From a checkpoint of a small mixture-of-experts model trained on Wikipedia.
Size: 12 layers, width 192, vocabulary 16298, 67.8M parameters.
Experts: 80 experts in each of 10 layers, 128 SwiGLU neurons an expert, 2 picks a token, a sigmoid router, a shared expert of 128 neurons.
Training: a variant of Muon for the experts, 300M tokens, 3460 steps.
Below are experts of layer 5 (counted from 0) of a mixture-of-experts language model. Rows are named router (the router's row for the expert), gate (a neuron's input weights, with its number), up (a neuron's input weights, with its number), down (a neuron's output weights, with its number) and show model dimensions 0-191. Each number is 128 + 24 x the weight over its row's rms, rounded and kept within 0 to 255.
Before each expert's rows: a language model's description of what the expert responds to; "comes before" lists some tokens at least twice as common just after its tokens as in all text. This comes from a sample of Wikipedia text that the model never trained on. Tokens count by the router's weight.

# expert 52
What it handles: Digits in numbers. Single digits and number pieces in dates, statistics tables, coordinates and percentages, such as 1, 0, 41, and two.
comes before: "–", ".", ", ", ",", ". ", "-"
router [155 117 130 133 130 168 116 107 106  96 153 148 153 148 117 135 106 133 132 101 121 117 141  79 143 107 175 113 132 138 125 161 139 139 125 149 162 132 119 135  99  86 159  90  89 155  93 111 130  94 132 149 168 129 126 170 135 150 142 103 147 139 136 107 156 142 153 155 114 155 141 106 136 115 109 109 112 109  69 160 130 143  83 110 149 152 112 143 108 127 126  96 145 119 112 107 154 139 141  99 148 160 107  80  83  96 110 147 162  90 119 142 133 101 150 183  95 151 170 140 149 126 146 149 143 119 134 157 149 156 102  89 129 131 163 163 167 151 159 151 125  96 149 104 140 165 143 111 137 106 108 158 136  93 178 157 138 123 150 149 135 163 148 119 156 134 118 106 102 115 125 128 129 108 153 115 106 146 104 108 106 102  76 149 108 160 158 159  89 115 127 155]
gate1 [139 121 131 189 104 122  96 149 137 116 158  97 164 107  89  99 126 136 151 119  70 131 160  81 130  81 146  93 146 119 159 117 157 138 100 152 106 121 133 109 125 142 142 105 151 106  92 154 134  86 155  98 145 117 154 146 125  98 100 128 162 101 122 108 190 148 147 138  98 133 125 108 155  99 120 111 124 135 121 151 151 169 103 110 124 144  92 155 139 143 119  79 129 128 112 163 139 115 111  74 100 159 114 122 157 117 141 150 186 120 123 129 109 141 149 133  92 115 148 151 119 126 115 157 125 118 129 118 152 129 177 163 160 123 138 102 171 157 119 115 137 146 125  73 131 141 130 163 102 131  93 112 124  78 138 125 112 112 121 132 144 144 163 148 128 134 123 100 136 123 194 140 147 138 166 145 110 118 115 146 182 117 160 118 149 151 135 117 146 112 126 102]
up1 [147 109 158 119 117 129 156 127 146 127 125 138 145 173 151 156 105 146 132 124 175 119 111 175  97 116 118 176 108 105  83 116 153 126 148 158 186 125  98 156  94 106  87 138 129 139 151 114 164 176 107 130 136 115 101 106 124 137 129 155 107  96 136 130 112 146 139 144 151 130 133 153 169 138 177 119 141 139 134 118 111 108 111 122  87 116 130  99 101 128 103 150 150  85 154 142  98 102 115 173 155 125 181 102  92  84 110 120  68 140 142 142 142  79 110 133 129 122 101 100 180 116 122  94  95 113 108 120 147 111 117  90 128 122 141 190 105 134 151 134 133 134 126 173 164 140 148 154 113 148 134 141  98 132 113 131 170 145 137 135  95 143 133 124  99 113 138 158 134 124 110 138 121 123 137 128 130 138 151 131  57 127 112 151 132 119 155 157 160 116  91 135]
down1 [108 145 132  98 143 117 193 119 135 101  91 119 167 138 109 122 134 135 151  85 154 154 115 121 150 114 167 147 115 121 130 183 181 102 140 137 125 143 130 143 136 117 104 109 127  98 150 138 103 120 169 122 151 114 136 159 154 100 116 147 109  77 175 166 117 122 172  96 107  96  86 133 164 105 133 142 129 105 133 103 144 176 122 155 139 135 124 131  90 129 123 105 118  93 137  93 113 167 135 131 130 119 119 102 170 141 138 118 117 144 136 137 135 131  83 119 117 140 123  93  81  99  99 127 129 162 133 148 120 137 137 139 126  94 165 154 145 135  78  92 109 153  85 141 105 126 110 127 122 183 119 132 163 128 157 183  95 135 101 127 121 105 156 117 144 151 144 128 171 161 124 114 110 100 113  93 121 108 134 124 128 122 102 152 144 157 139 129  93 119  84 178]
gate2 [ 88 145 139 146 134 133  89 163 139  95  91 133 151 135 136 173 126  95 110 103 161  88 100 138 155 134 107 143 103 150 130  96  76 128 128  88 144 115  99 138 107 129 150 123 133 110 160  93 175 106 132 126 144 147 102 158 130 131 122  99 122 138 110 121 110  74 136 140 157 124 149 141  97 163 113 106 129 102  98 130 158  98 152  98 154 114 115 151 132  97 131 173 133 128 147  81 123 144 140 138 130 165 125 125 116 173  99 137 135 105 147 134 181 108 163 118 140 115 101 128 145 109 122 165 122 132 117 162 142 183 165  96 153 129 116 111 131 107 123 148  92  93 111 122 109 134 142 170 160 144 123 147  80 112 139 133 143 110 103 153 126 154  71 162 142 124 103 135 138 134 163 139 116 155 106 150 108 146 119  92  84 142 105 138 141 131 155  94 126 120 124 203]
up2 [169 151 115 124 144 144 109 147 150 140 149 169 106 141 138 125 143 110 145 152 132 105 157 111 136 108  70 174 102 139 157 135  96 132 125 132  99 114 134 102 149 139 128  92 139 152 117 134 146 116  97 167 115 132 137  95 106 122  97 153 140 125 134 140 133 166 118 136  94 120 140 147 154 133 137 150 177 113 163  79 117 143 151 143  81 146 103 121 153 131 119 125  90 123  92 127 193 117 144 145 127 116 103 114  93 134 127 103  90 101 103 104 118 130 109 151 166 150 115 153 110 142  89 132 143  92 126 180 119 103 117 204 115 118  86 141 148 135 138 100 114 117 147 129 102  81 181 106 114 110 124 113 167 112 129  86 150 100 123 147  91 126 148 125  72 151 125 102 183 129 121 165 132 134  95  93 131 124 103 122 148 106 115 126 145 127 129 142 157 156 109 103]
down2 [132 114 163 167 168 131 130 125  77 137 134 161 159  90 180 105 163 144 127 150 132 169 103 130 106 158 151 148 138 119 163 123  85 115 132 126 110 106 106 127 162 125 154 127 135 183  95  92 135  92 123 159 132 120 164 120 119 107 153 122 100 136 183 131 106 111 140 151  82 115 118 120 141 142 159 157 143 108 119 116 173 115  95 156 151 152 125 128 104 112 100 172 136 146 176 151 116 109 113 137 160 105 119 135 101 129 146 156 115 152 127 117 155 121  87 128  93 115 127 171 108 161 167 119 128  89 127  65 136 130 149 144 146 135 134 146 141  71 166 135 144 114 110 126 124 122 147 108 132 122 161 121  94 106 165 181 127 141 126 145 152 106 137  96  87 119  82 157 135 129  92 137 114 145 137 158 149 135 152 122 141 120 130 135 134 127 101 110 109 119 172 151]
gate3 [121 139  46  92 112 133 115 124 174 164 147 128 145 113 161 146 166  94 118 114 132  93 128  88 134 142  73  94 115 148 180  97 118 133 142 156 112 163 138 144 120 145 129 104 145 140 148 134 135 113 144 194  98 134 123 140 147 149 148 113 111 158 168 110 175 117 122 130 135 135 128 140 117 133 143 112 103 116 118 180 146 145 127 122 130  98 116 116 122 135 143  94  98  96 170 112 103 114 169 178 120 123  99 145 101  90  86 123 117 148 117 103 105 128 128 107  98 127 145 105 127 120 125 148 154 120 138 119 188 114 146 149 122 126 131 117 164 140 122 183 121 137 107 117 148 148 123 121 137 107 100 162 112  90 150 176 125 101 121 111 142  93  80 151 142  94  80 126 158  92 106 134 120 172 147 120 135 124 148 124 141 145 139 148 122 114 125 138 101 122 114  80]
up3 [140 148 125 103  79 171 115 141 123 176 116 130 117 185 114 151 106 148 125 136 131 185 114 106 136 126  95  68 148 142 137 123  82 113 131 100 125 165 116 108 145 149 124 146 154 158 117 173 140  98 143 126 148 122 151 102 161 139 150 109 118 104 126  92 133 141 105 155 136 162 115 137  98 154 122 129 184  92 112 119 162  86 180 126  73 143 139 157 121 139 145 116 131 105 116 107 138  98 113 167 106 143 111 112 115 136 122 149 131 137 117 128 111 139 117 119 141 144 122 138  97 115 129 142 133 131  94 130 140 154 127 100 136 118 132 118  82 136 110 145  75 128 142 148 119  98  78 120 146 100 110 177  96 194 130 152 171 102  80 118  84 120 112 129 112 124 122 166 134 162  94 120 127 144 169  79 124 137 165  91 128 110 136 127 152 125 127 130 116 128 136 145]
down3 [109 127 121 114  98 161 146 172 107 105 105 142 133  97 167 179 118 122 113 128 125 161 186 191 116  97 141 131 116 147 121 107 109  77 123 139 123 144  67 157 151 132 128 103 177 159  93  98 137 137  93 140 136 128 119 155 157 135 114  94 171 145 132 115 145 125 145 132 175 144  94 145 123 109  94 121 118  97  89 143 102 136 159 151 142 103  84 134 137 117 147 123 104 116 148 109  89 108  91 127 144 107 135 162 147 110 112  85 109 160  81 124 130 155  73 150 131 163 105 140 126 101 115 115 147 122 189 155 153 124 135 160 140  97 139 136 147 100 113  93 116 156 120 144 112 107 125 120 162  90 134 123 100  99 106 121 152 119 160 138 161 137  95 133 144 123 159 128 117 174 131 119 156 130 130 123 137 140 122 149 157 138 157 126 118 118 110  90 143 150 153 139]
gate4 [137 102  81 140 137 125 143 166 114  95 108 159 144 111  99 139 134 112 149 145 144 111 135  92 137 145 131  93 118 115 105 109 126 147 130 124 158  98 101  80 166 118 146 141 114 122 158 112 146  99 139 112 104 154 180 125 107 125 118  85 129 128  83 112 113 159 160 151 136 113 149 115 151 178 110 164 144 122 144 111 115 138 103  94 166 130 119  89 165  87  95 139 163 129 137  95 145 119 166 123  70  80 108 116 111 119  97 159 114 137 122 126 134 120 139 131 142 139 172 132 123 132 129 142 115 121 108 131 102 110 140 114 147 102 105 159 137  97 132  82 151 118 186 141 145 123 166  70 146  97  97 108  90 149  79 116 143 108 133 146 151 163 149 171 127 107 129 119 139 104 128 186 103 116 140 106 145  95 136 177 110 118 131 139  88 111 149 120 140 135 117 154]
up4 [121 117 114 141  95 189 177 118 112 129 104 140 132 120  96 140 156 127 168 118 127 123 119 105 108 124 205 136 141 151 102 132 112 116 141 126  86 143 143 110  90 111 148  74 123 122 133 129 115 120 100  82 144  79  79 101 130 142 132 144 165 143 132  88 172 139 126 111 167 170 119 132 132 125 128  98 190  80 131 134  89 128  93 118  88 121 119 121 182  95  99 115 121 158 179 155  86  85 135 141 139 140 107 141 119 137 163 117  92 139 116 111 120 136 129  81 116 101 102 125 140 172 157 128  88 108 127 112 130 160  73 108 143 121 154 135 127 131 158 106 104 167 141 146 117  90 101 133 189 110 100 162 148 128 146 145 146 114 115 130 128 141 127 116 112 132 118 109 113 123 144 122 138 161 127 114 133 130 150 112 136 116 128 147 121 153 113 116 131 131 139 121]
down4 [109 139 151 142 137 105 130 149 121 107 146 134 116 142 113 130 106 138 147 138 187 124 166 113 115 141 106 152 158 121 124 123 146 129 153 117 121 144 182 149 129 145 108 135 148 147 155 160 115 172 143 103  82 123 122 155 171 118 132 149  98 143 113 113 114 133 145 109 127 133 135 104 166  99 144 152 108 103 128 127 119 153 129 149 187 165 109  90 144 190 139 155  98 125 120  99 136 137 117 140 127 148 154 159 130 126  83  66 113 136  95 146 112 167 128 119 177  65 152 109  91 159 153 160 169  87 121 121 131 119 138  87 135 129 154 126 169 146 128 109 120 116  90 138 114 155 146 140 114 106 147 132 169 143 117 107 147 170 143 134 111 148  94 103 175  98  93 149 129 109 115 137 117 134 131 130 162 132 116 199 105  94 109 139 130  99 127 162 146 140 138 105]
gate5 [126  90 134 109 152 144 119 130 114 144 138 152 128 101 144 152  97 140 113 103 123  85 109 161 179 136 115 122 124 108 156 116 134 101 122 117 114  95 109 132 103 135 136 127 157 122 106 136 152 104 156 118 109 145 104 153 205  99 145 116 102 129 188 167 140 173 138 152 164 150 135 125 167 120 132 109 131 125 128 150 162 118 127 152 137 127  88  93 142 117 173  98 105 115 131 165 121 140 139 124 115 116  97 113 117  89 128 107 102 137 135 184 137 122  83 106 127 154 201 122 113 119 137 137 142 120 134 119 148 127 137  96 105 140 152 143  70 143 156 142 127 142 152 109 201 193 119 131 104 146 110 142 109 137 139 140 143 143 168 135  91 139 131 111 138 182 105 138 142 134 127 105 178 112 162 127 106 162 134 119  69 151 110 106 127 116 117 126 116 130 120 127]
up5 [126 129 139  56 148 120 132 130 150  89  97 147 140 113 131 171  84 153  76 114 137 131 136  93 116 140 136 125 115 137  98 143 109 127  92 150 153 101 123 114  99  99 176  81 116 157 124 161 155 143  79 122 123 142 126 111 157 160 106 123 140 177 129 128 111 126 126 114 118 147 122 110 131 142 114 127 149  88 105 123 148 133 124 154 130 133  97  90 145 103 146  98 112  63 151 139 164 127 130 141 114 165  86 116 133 104 122 107 145 126 111 160 126 143 127  93 178 142 135 150 109 121 122 174 114  97 155  89 108 128 144 138 109 145 107 114  85 161 129 155 131 150 153 170 121 163 134 157 123 163 156 116  73 112 147  95  95 115 140  73 137 149 140 142 126 139  85 139 161 129 124 110 104 157 178 111 118 133 127 138 128 153 101 137  91 131 139 102 115  98  98 133]
down5 [148 113 134 101 147 116 138 159 119 149  91 139 168 143 146 140 138 157 114 141 127 153 130 105 129 119 119 128 152 142 133 141 162 153 106 111 114 147 127 170 107 140  76 138 120  95 128 100 162  91  96 128 168  54  82 123 144 149 149 142 188 102 133 111 156 111  83 128 165 135 100 107 102  98 154 125 121 153 136 120 110 146 111 127  99 120  97 117 123 138 130 148 133 131 118 100 109  74 126 135 119 115 154 123 137 123 130  93 163 127 109 119 112  96  95 138 163 138 119  87 148 136 195 147 161 125 200 102 133  73 101 101 146 104 134  76 102 155 145 125 100 118 116 110  98 159 157 126 148 134 123 119 121 133  91 110 142 139  89 115 135 140 116 140 128 145 185 102 137 135 114 163 102 152 123 107 148 141  93 155 125 146 122 159 139 107 105 120 139 156 131 150]
gate6 [ 99 100 114 146 173 166 135 132 165 125 129 138 133 155  91 182  87 111 129 125 113 126  88 134 143 111 175 133 112  76 132 143 151 133 152 123  69 122 141 124 122  93 141 124 120 125 156 137 117 122 134 113 142 163 145 107 162 114 122 117 119 143  85 111 124 145  77 130 153 134 126 156 115 114 128 163 119 126 127 140 154 139 178 161 104 153 129 101 127 104 119 136  77 116 122 107 183 138 109 125 126 158 121 146 142  90 138 172 185 111 123 139 149 142 127 144 100 129 177 127 123 120 122 154 110 118 111 116 109 154 129 128 121 113 173  77 138 155  92 128 105 154 142 167 108 129 137 160  97 116 152 122 110  97 132  97 132 150 127 136 116  61 125 147 101  98 169 107  87 107 157 145 145  93 112 117 114  94 145 152 147 110  94 157 136 105  96 141  88 108 154 121]
up6 [113 142 131  86 116  59 103 135 145  94 131 147 106 133 128 116  94  96 102 120 126  81 134 111 110 118 109 129 111 156 120 138 117 137 133 115 118 107 144  91 149 141 135 132 147 149 143 110 110 152 125 154 100 123 108 170  74 111 162  96 145 116 113 182 167 120 123 135  97 126 170 122 126 115 140 105  99 126 132  73 173  93 102 105 106 140  73 159 108 147 125 122 157 107 136 143 153 125 140 137 109 130 167 148 132 144 119 125  94 127 108 128 101 123 119 134 164 123 108 181 101  98 147 135 126 136 113 120 157 137 139 138 155 111 133 155 115 130 164 130 132 138 127  91 155 135 129 131 185 128  82  84 129 124  96  99 148 134 131 178 182 138 140 124 162  85 143 138  84 117 168  86 101 119 120 103 120 152 124 108 159 105 144 114 136 121 146 134 179 124  71 129]
down6 [175  99 116 143 152 147 145  70 154 144 104 103 129 106 157 148 140 147 128 101  87 103 124  97 125 149 208 156 125 133 137 128 144  94 147 123 140 128 119 112 150 128 142 106 137 131 141 132 152  88 138 125 145 154 107 107 118 144  94 133  96 142  91 128  77 111 132 146 130 118 143 160 120 157 105 141 155 115 173 144 139 126  80 120 123 109 165 152 132 112 140  73 134 118 157 137  94 106  73 160 202 115 109 157 124 171 134 109 157 116 183 112 123 154 147 114 114 127 158  84 158  97 125 114 166 117 176 137  99 128 153 132 105 128 145 141 138 154 141 149  92 170 138 154  95 125 113 131 143 115 125 121 127 138 162 153 121 111 162 114 113 130 139 133 121 107 148 123 147 132 103  89 143 112 146 129 104 121 122 161  94 135 174 103 127 117  92 106 107 109 118 106]
gate7 [113 128 106 143  86 107 137 156  78 126 116  93 159 110  95 148 151 146 115  92 160 104 107 102 118 113 117 156 149 130 151 138 146  82 108 151 118 123 146 139 128 124 136 108  73 132 176 127  97 107  98 128 185 111 105 140 145  93 156 119 122 102 133 148 131 129 131 165 167 117 169 124 149 116  90 106 159 135 113  98 121 119 109 110 148 110  97 147 112 132 133 150 152 101 136 151 161 160  98 131  98 134 136 126 135 120 113 132 135  92 178 146 148 127 126 161 120 100 125 129 143 145 118 109  93 127  79 149 143 122 146 108 145 144 158 132 111 100 112 137 111 156  97  82 112 163 105 131 149 151 161 169 138 111 171 160  80 156 128 116 103 102 122 149 183  82 131  98 115  84 146 131 106 128 150 153 122 120 137 178  78 109 139 112 112 140 167 106 127  97 112 106]
up7 [136 119 135 118 134 119 119 124 104 126 152 138  90 141 167  90 135 119 106 161  86 113 150 111 142 136 134  80 113 176 152 119 161 139 120 113 149 121 105 108 115 185 135 129 168 121 116 130  86 127 121 147 124 123 125  83 152 171 104 158 145 118 119 120 130 154 123 145 126 152  35  94 144 152  85 131 123 137 147 153 142 118  91 167 116 103 123 153 108 101 149 103 148 157 167 150 100 136 159 124 106 129 113 104 107 175 116 138 153 152 103 115 133  88 134 123 138 118 162 181 131 129 112 144 126 137 123 149 130 120 145 165  94 118  94 124 164 154 131 122 112 117 227 161 139 132 105 150 115  95 139 123 125 146 104 105 135 122 132 123 137 153  98 151  86 143 153 127 130 117 142 106 152  74 172 126 111 111 124 150  96 129 142 133 117 126 145 141 115 127 115  93]
down7 [145 133 139  96  99  98 173  98  96 119 149 122 143 132  91 113 107 102 141 119 142 135 130 132 144 136 127 118 135 137 103 136 153 129 116 105 120 122 161 177 145  58  98 136 135 105  97 126 121 107 129 113 145  74  85 114 136 162 130 159 130 173  85 119  99 111 123 140 128 168 150  95 138 118 174 116 141 166  78 186 129 132 145 108 148 142  92 146 134  94 134 105 105 139 140 142 161 164 154 143 103 162 125  96 121 107 127  90 120 127 160 134 101 133 143 104 166 153 137 159 134 149 140  94  75 110 114 123 101 150 150 114  98 119 163 104 125 105 120 160 130 137  91 110 128 102 132 148 151 134 102 130 129 122  92 128 114 136 162 143 107 102 122 114 126 126 136  75  79 171 120 128 147 149 176 133 115 109 150 168 133 127 112 105 127  84 107 153 147  87 145 157]
gate8 [118 158  79 124 162 131  93 114 134 133 129  77 109  87 125 137 160 139 121 170 124 120 151 118 114 126 151 121 108 160  69 148 114 124 136 142 132 115 140  89 123  89 109 130 116 139 133 153 120 122 137 154 131 142 143 165 108 148 160 119 132 174 123 162 116 123 111 128 148 112 140  88 137 125 153 136 115 145 113 123 150  97 121 127 124 138 132 121 115 123 154 146 113 122 156 103 129 123 126 122 149 137 129 115 118  97  78  86 150 119 160 122 141 183 128 152 122  79 122 153  97 123  93 104 201 112 124 140 148  78 126 139 140 127 101 147 170 137 132 112 141 100 109 142 144 154 151 120 105 189 127 103 182  94 139 116 124  97 120  97 135 143 135 141 102 113  61 117 118 161 134  89 160 126 110 112 118 133 142 112 111  94  73 181 115 153 120 108  67 133  94 144]
up8 [144 135 138 160 138 122 131 138 119 145 153 187 144 142  76 130 146 149 110 142 127 116 133 108 135 110 167 108 149 139 110 100 114 135 179 122 147 129 162 145 132 104 133 122 131 153 129 122 115 161 100 115 119 102 127 188 120  78 182  97 190 135 138 137 110 154 172 125 173 133  89 159 113 113 126 147 150 101 136 130 121  98 149  69 105 148 129 133 151 133 147 148 121 141 152 139  90  96 137  97 174 143  95 131 137  85 136 114  83  85 136 155 123 140  76 127 130 118 159 129 140  87 119 160  83 117 154 160  86 117 128 125 133 145 183 164 115 124 106 120 110 145 132 123 128 124 118 171 149 131 125 109 135 136 127 130 134 130  75 136 136 128 127  93 131 122 126 113  64 200 158 168 126 125 130 127 145 118 120 124 135 122 106 125 141 124 100 147 123 110 133 134]
down8 [142 144  89 158 122 133 135  92 149 143 113  92 147 128 135 128 143 157 147 118 117 157 131 131 128 151 165 163 110 127 134 124 117 110 110 174  96 110 130 128 118 109 144 133 158 115 140 119 105 158 104 140 110 168  86 120 149 124 136  90 139 139 128 119 117 140 136  79 126 143 147 122  82 133 101  99 105 184 146 135 112 117 124 131 125 144 101 186 118 102 129 127  99 137 128 133 100  70 137 150 158 184 151 125 179  65 154 178  90 140 110 146 114 111 136 130 139 160  95 176 126 133 102 109 115 137 117 147 137 130 148  72  97  88 127 114 131 159 140 121 109 181 136 130 139 162 139 143 126  93 129 114 115 113 177 145 173 132 107 143 102 136 158 128 151 127 109  93 119 109 166  92 114 102 147  88 110 147 110 141 145 111 105 157 137 144 109  91 104 114 164 100]
gate9 [138 161 142 152 135 136 114 125 101 130 147 160 155 119 133 121 144 167 139 105 113 129 151 116 136 155 148  84 110 148 126 154 152 146 165 136 141 134  99 134 107 131 133 134 134  87 140  97 165 105 132 123 134 113 141 139 123 108 153 161 127 159 130 129 108 132 124 112  80 107 125 165 116 129 122  86 158 106 112 140 133 153 180 131 149 122 142 134 150 134 140 163 164 110 139 179 189 135 125  99 132 122 158  80 122 103 134 123 113 160 116 131 133  90 118 156 122 140 150 105 174  96 131 146 132 103 104 139 109  85 184 102 178 121 155 169 135 109 148 103 152 139 106 113  64 124 157  98 154 131 126 142 133  75  96 132 132 118  89 148 111 157 160  91 116  91 125  81 131 105 111  84  99 154 131 155 108 139 144 151 100 131  97 126 122 141 172 127 164 105 173 137]
up9 [125 103 135 125 133 143  95 109 138 120 111 162  86 117 151 116 118 101 128 171 125 119 131 143 110  84 186 163 139 143 117 134 117 152 128 127 117 135 119 127 112 136 182 165 121  94 115 116 111 152 141 120 156 194 168 124  99 117 130 144  81  75 116 133 110 148 159 122 135 120 141 179 122 121 110 118 149 100 140  85 124 129 108 132 123 136 111 141 114 175 143 113 103 140 143 120  99 131 110 103 136 102 159 137 143  89 116 152 132 122  64 163 132 123 143  96  93  83 130 113 177 109  75 149 145 147 133 137 138 160 146 151 113 135 140 135  99 200 141 137 150  68 118 126 125 106 119 146 118 126 131 143  96 173 162 135 146 128 127 142 117 113 130 156 121 133 136 118 121  99 125 112 125 148 170  74 137 142 113 134 172 132 142 165 159 150  88 112 148 127  88 136]
down9 [154 171 129 158 148 132 108 129 158 146 106 141 115 137 109 132 150 172 131  79 104 159  99 162  85 167 133 153 109 134 128 124 146 123 162 138 107 108 119 155 131 165 124 124 119 114 131 135 124 158  98 153 128 114 119 158  78 107 149 147 155 159 153 139 109 173 146 168  68 108 102 143 131 139 137 151 128 148 105 139 133 112 152 108 138  88 153 136  98 154 155 110 125  85 176 132 125 123 124 171  92 115  62 101 142 112 144 104 107 159 137 135 140  91 134 186 144 165 157 120 144 113 122 129 126 123 124 159 168  95 151  85  84 116 117  84 126  98 143 131 162 155 102 126 122 130 115 126 109 158 156 116 121 162 143 124 116 105 140 100 124 134 126 143  90 117 134 138 156 142 162  83 129 159 151 138 132 153 109 125 160 137  88 139  93 130 142 150 152 129 169 141]
gate10 [194 138 163 104 142 126  90 107 108 137 143 146 142  97 125 118 134 118 150 150 162 127 107 102 115 162 159 111 119 158 127 124 152 121 123  87 163 150 146 110 118  96 174 142 163 143 132 140 111  96 101 142 135 105 109 125 119 148 122 106 166 145 157 116 144 104 167 167 109 108 164 114 106 122 121  73 139 127 124 113  88 129 164  86 163 152 144 120 183 162 145 122 159 131 124 103 149 141 168 134 128  87 162 138 130  85 144 142 132 132 148 165 121 173 125 139 152 133 142 139 156 145 130 132 105 131 171 180 124 112 182 136  71 155 101 146 152 127 143 149  94 112 158 147  98 172 132  96 118 106 110 120 126 158 128 133 107 139 138 126 157 163 108 129 165 148  94 139 122 108 102 139 148  98 113 135 154 167 128 144 105 164 157 136 140 159 137 134 100 150 120 109]
up10 [109 167 122 179 154 130 124 150 170 149 148 121 195 159 113 109 142 161 111 102 139 112 148 134 118 176 120 106 120 144 139 126  96  93 168 108 105 116 103 125 132 105 103 103 108 105 143 134 106 125 130  99 107  89  81 122 127  98 143 106 164 132 153 107  97 154 110 102 142 126 142 135 102 162 147 155 128 123 128 116 128 146 107 128 126 124 121 131 113 100 118 107 144 131 117 100 133 104 163 147 127  95 159 137 103 137  97 121 122 171 145 180 119 126 154 150 123 155  78 173 124 115 155 112 106  86 152 136  91 119 152 121 147 123  92 109 125 125 108 130 159 125 178 132 100 137 122  87 112 142 138 141 136 178 122 114  86 132 104 125 175 170 141 146 152 119 119 105 163 114 140  93 132 131  79 192 167 162 142 107 149 131 117 148 157 133 119 134 117  81  93 129]
down10 [128 138 108 137 145 120 145 152 135 106 109 147 126 122 131 105 140  80 106 136 130 115 122 113 155 141 136 160 158 133 119 122 124 130 115 140 146 153 102 127 137 122 149 157 111 133 134 110 133 131 116 118  72 133 161 139 148 143 129  96 118 133  82 142  62  81 112 128 144 147 148 128 151 132 128 157 130 133 145 103 107 120 154 172  99 139 161 146 108 107 116 111  88 134 131 134  99 102  95  86 140 117 140 128 120 119 116 128 132 141 115 130 140 112 167 124 126 146 136 130 135 122 159 138  88 122 108 132 169 137 141 167 154 135  94  97 121 140 115 161 130 114  37 136 137 134 140 145 121 196 112  94 167 106 106 167 112  82 150 120 148 181 199 138 175 188 108 132 130 148 179 125 109 103 110 113 157 108 105 183 122 132 168 123 142 133 155 102 135 106 123 150]
gate11 [131 121 147 118 158 106 129  99 122 127 140 119 105 150 124  98 161 130  97 136 134 101 176 110 134 129 140  90 111  75 131 144  98 137 162 145 137 155 102 161 133 132 124 142 165 170 172 117 126  80 131 149 132  84 102 132 127 102 104 130 122 149 160 168 126 150 121  76 168 142 147 116  92 150 181  92 101 140 113 140 156 132 133 155  76 128 120 105 135 150  99 157 131 143 146 153 108 135 130 168 107 139 112 146 142 141  88 154 141 168 128 117 110 150 132  93 146 109 119 133 133 124 116 112 108 188  95 141 127 113 164 113 134 122 156 161  93 118 137 113 134 135 144  94  76 165 155 148 111 124 146 142 139 119 144 159 166 134 163 140 122 124 146  84 100  80 120 122 140 113 150 129 120 117 108 129  72 146  53 103 119 129 140 105 117 119 102 167 107 133 142 110]
up11 [132 159  98 112 130 153 129 105 119 105 159 176 147 125 117 105 124 153 130  98 103 127 114 125 108 139 116 160 131 135 119  56 179  97 114  88 165 131 153 161 152 146 131 161 132 137 147 123 126 140 193 143 118 162 110 114 151 105 120 139 121 153 135 142 158 117 143 120 102 117 135 143 135 167 132 127 128 147 152 111 145 160 106 116 127 132 117 100 122 145 102 187 113 129 100 110 136 122 145 110 149  95 128 143 125 117 103 134 132 134 126 128  80 122 118  92 103 152 113 110 192 153 165 134 126  97 137  95 166 145 135 169 154 162 169 103 130 127 108 137 168 129 135 120 107 110 123 149  67 142 142 141 165 104 127 122 119 147  64 103 158 146 174 106  99 139 165 179 144 123 109 117 109  87 133 132 161 128 102 158 142 114 129 140 149 168  77 130 117 118 107 136]
down11 [101 149 116 137 118 154 143 114 132 116  59 169 127 164 100 127 147 128 121 136  99 183 128 146 117 131 123 136 142 138 121 134 174 170 143 109  81 136 131 140 151 172 103  88 112  98  85 132 112 128 151 121 121 117 124 125  95 149 152 128 127 107 104 134 111  78 146 141 150 119 174 124 105  67 113 135 114  95 128 164 151 136 123 130 124 122 128 122 160 144 157 104 159 114 146 131 173 134 140 131 138 115 120 142 100 100  99  96 103 148 117 150 160 131 132 126 154 111 209 115 110 109 136 176 172 129 180 111 112 131 147 121 129 153 145  86  72 150 159 138 154 133 113 118 132 126 146 133 110 113 169  79 144 163 129 137 101 108 151 117  94 132 108 117 117  98 148 133 130 122 130  76 110  75 115 116 160 137 107 108 165 147 118 125 127 168 123 153 137 125 125 127]
gate12 [105  77 134  89 182 108 126 117  84 145 159 137 142 100 128 127 165 167 136 103  85 135 136 138 149  93 132 108 145 101 141 129 153 132 111 142 129 125 121 107 127 129 119 157 118 117 120 135  86 143 125 147  88 123 101 139 107 121 140 148 107 127 113 132 159 126 130 167  97 141 124 154 129  88 118 172 140 132 117 112 109 147 163  98 165 116 175 121 159 142 107 168 114  99 126 123 102 110 151 142 150  98  77 152  88 135 112 103 144  79 116 170 105 178 124 131 137 124 166 146 143 100 113 161 100 136 107 154 104 121  92 153  85 112 165 128 174 157 116 145 102  95 136 161 148  83 144 147 195 152 124 100 175 134 140  98 101 114 104 104 127 123 123 101 133 143 130 122 133 139 138  78 117 131 135 144 115 123  94 127 156 142 164 119 124 109 145 106 106  99 129 156]
up12 [164 138 118 134  97 132 157 124 104  92  72 138 165 131  93 129 141  82 121 142 147 104 107 100 119 147 147 137 134 150  78 121 103 114  93 145 128 148  95 121 115 134 136  87 137 150 102 101 144 139 111 115 185 120 150 111 130 144 103 125 170 132 114 132 141 141 164 149 182 134 137 101 124 140 127  99 141 132 136 114 142 126 100 171 108 133  91 123  98 107 120 114 132 106 147 104 151 122 133 123 103 117 142 126 138 132 130 125 159 182 149 144 141 112 133 133  74 143 116  86 142 146 160 135 153 129 152 135 142 152 150 146 141 190 101 113  95  96 141 149 157 128 142  63 135 145 173 116  93  71 136  83 107 161 130 142 146 140 120 126 124 117 131 132 139 135  95  81 163 131 156 115 143 129 117 201 112 133 169 103  95 131 114 158 140 164 115 136 118 116 151  92]
down12 [131 139 138 133 143 122  97 141 137 136  97 106 107 112 152 121 148 164 164 144 118 116 125 161 180 152 111 134 122  89 133 116 122 104 153 111 167 180 151 127 123 115 133 113 121 160 115 157 148  62 156 170 154 134  90 136  61 154 129 123 129 134 128 141 137 157  85 107 170 129 121 110 113 127 154 111 113 105  92 127 154 178 152 116 117 117 143 141 104 117 134 127 104  90 141 121 144 176 134  86 102 134 105  86  90  92 168  98 143 136 138 131 149 109 134 121  95 105 148 137 132 167 112 105 131  95 154 124 133 117 183 142 137 172 114 126 131 121 133  97 119 128 138 149  95 192 103 106 161 129 151 134 113 126 126 146 104  93 122 113 102 142 114  83 166 117 104 143 133 130 143  85 103 147 146 118 152 153 132 127 109 131 159 160 103 114 167 131 126 135 180 150]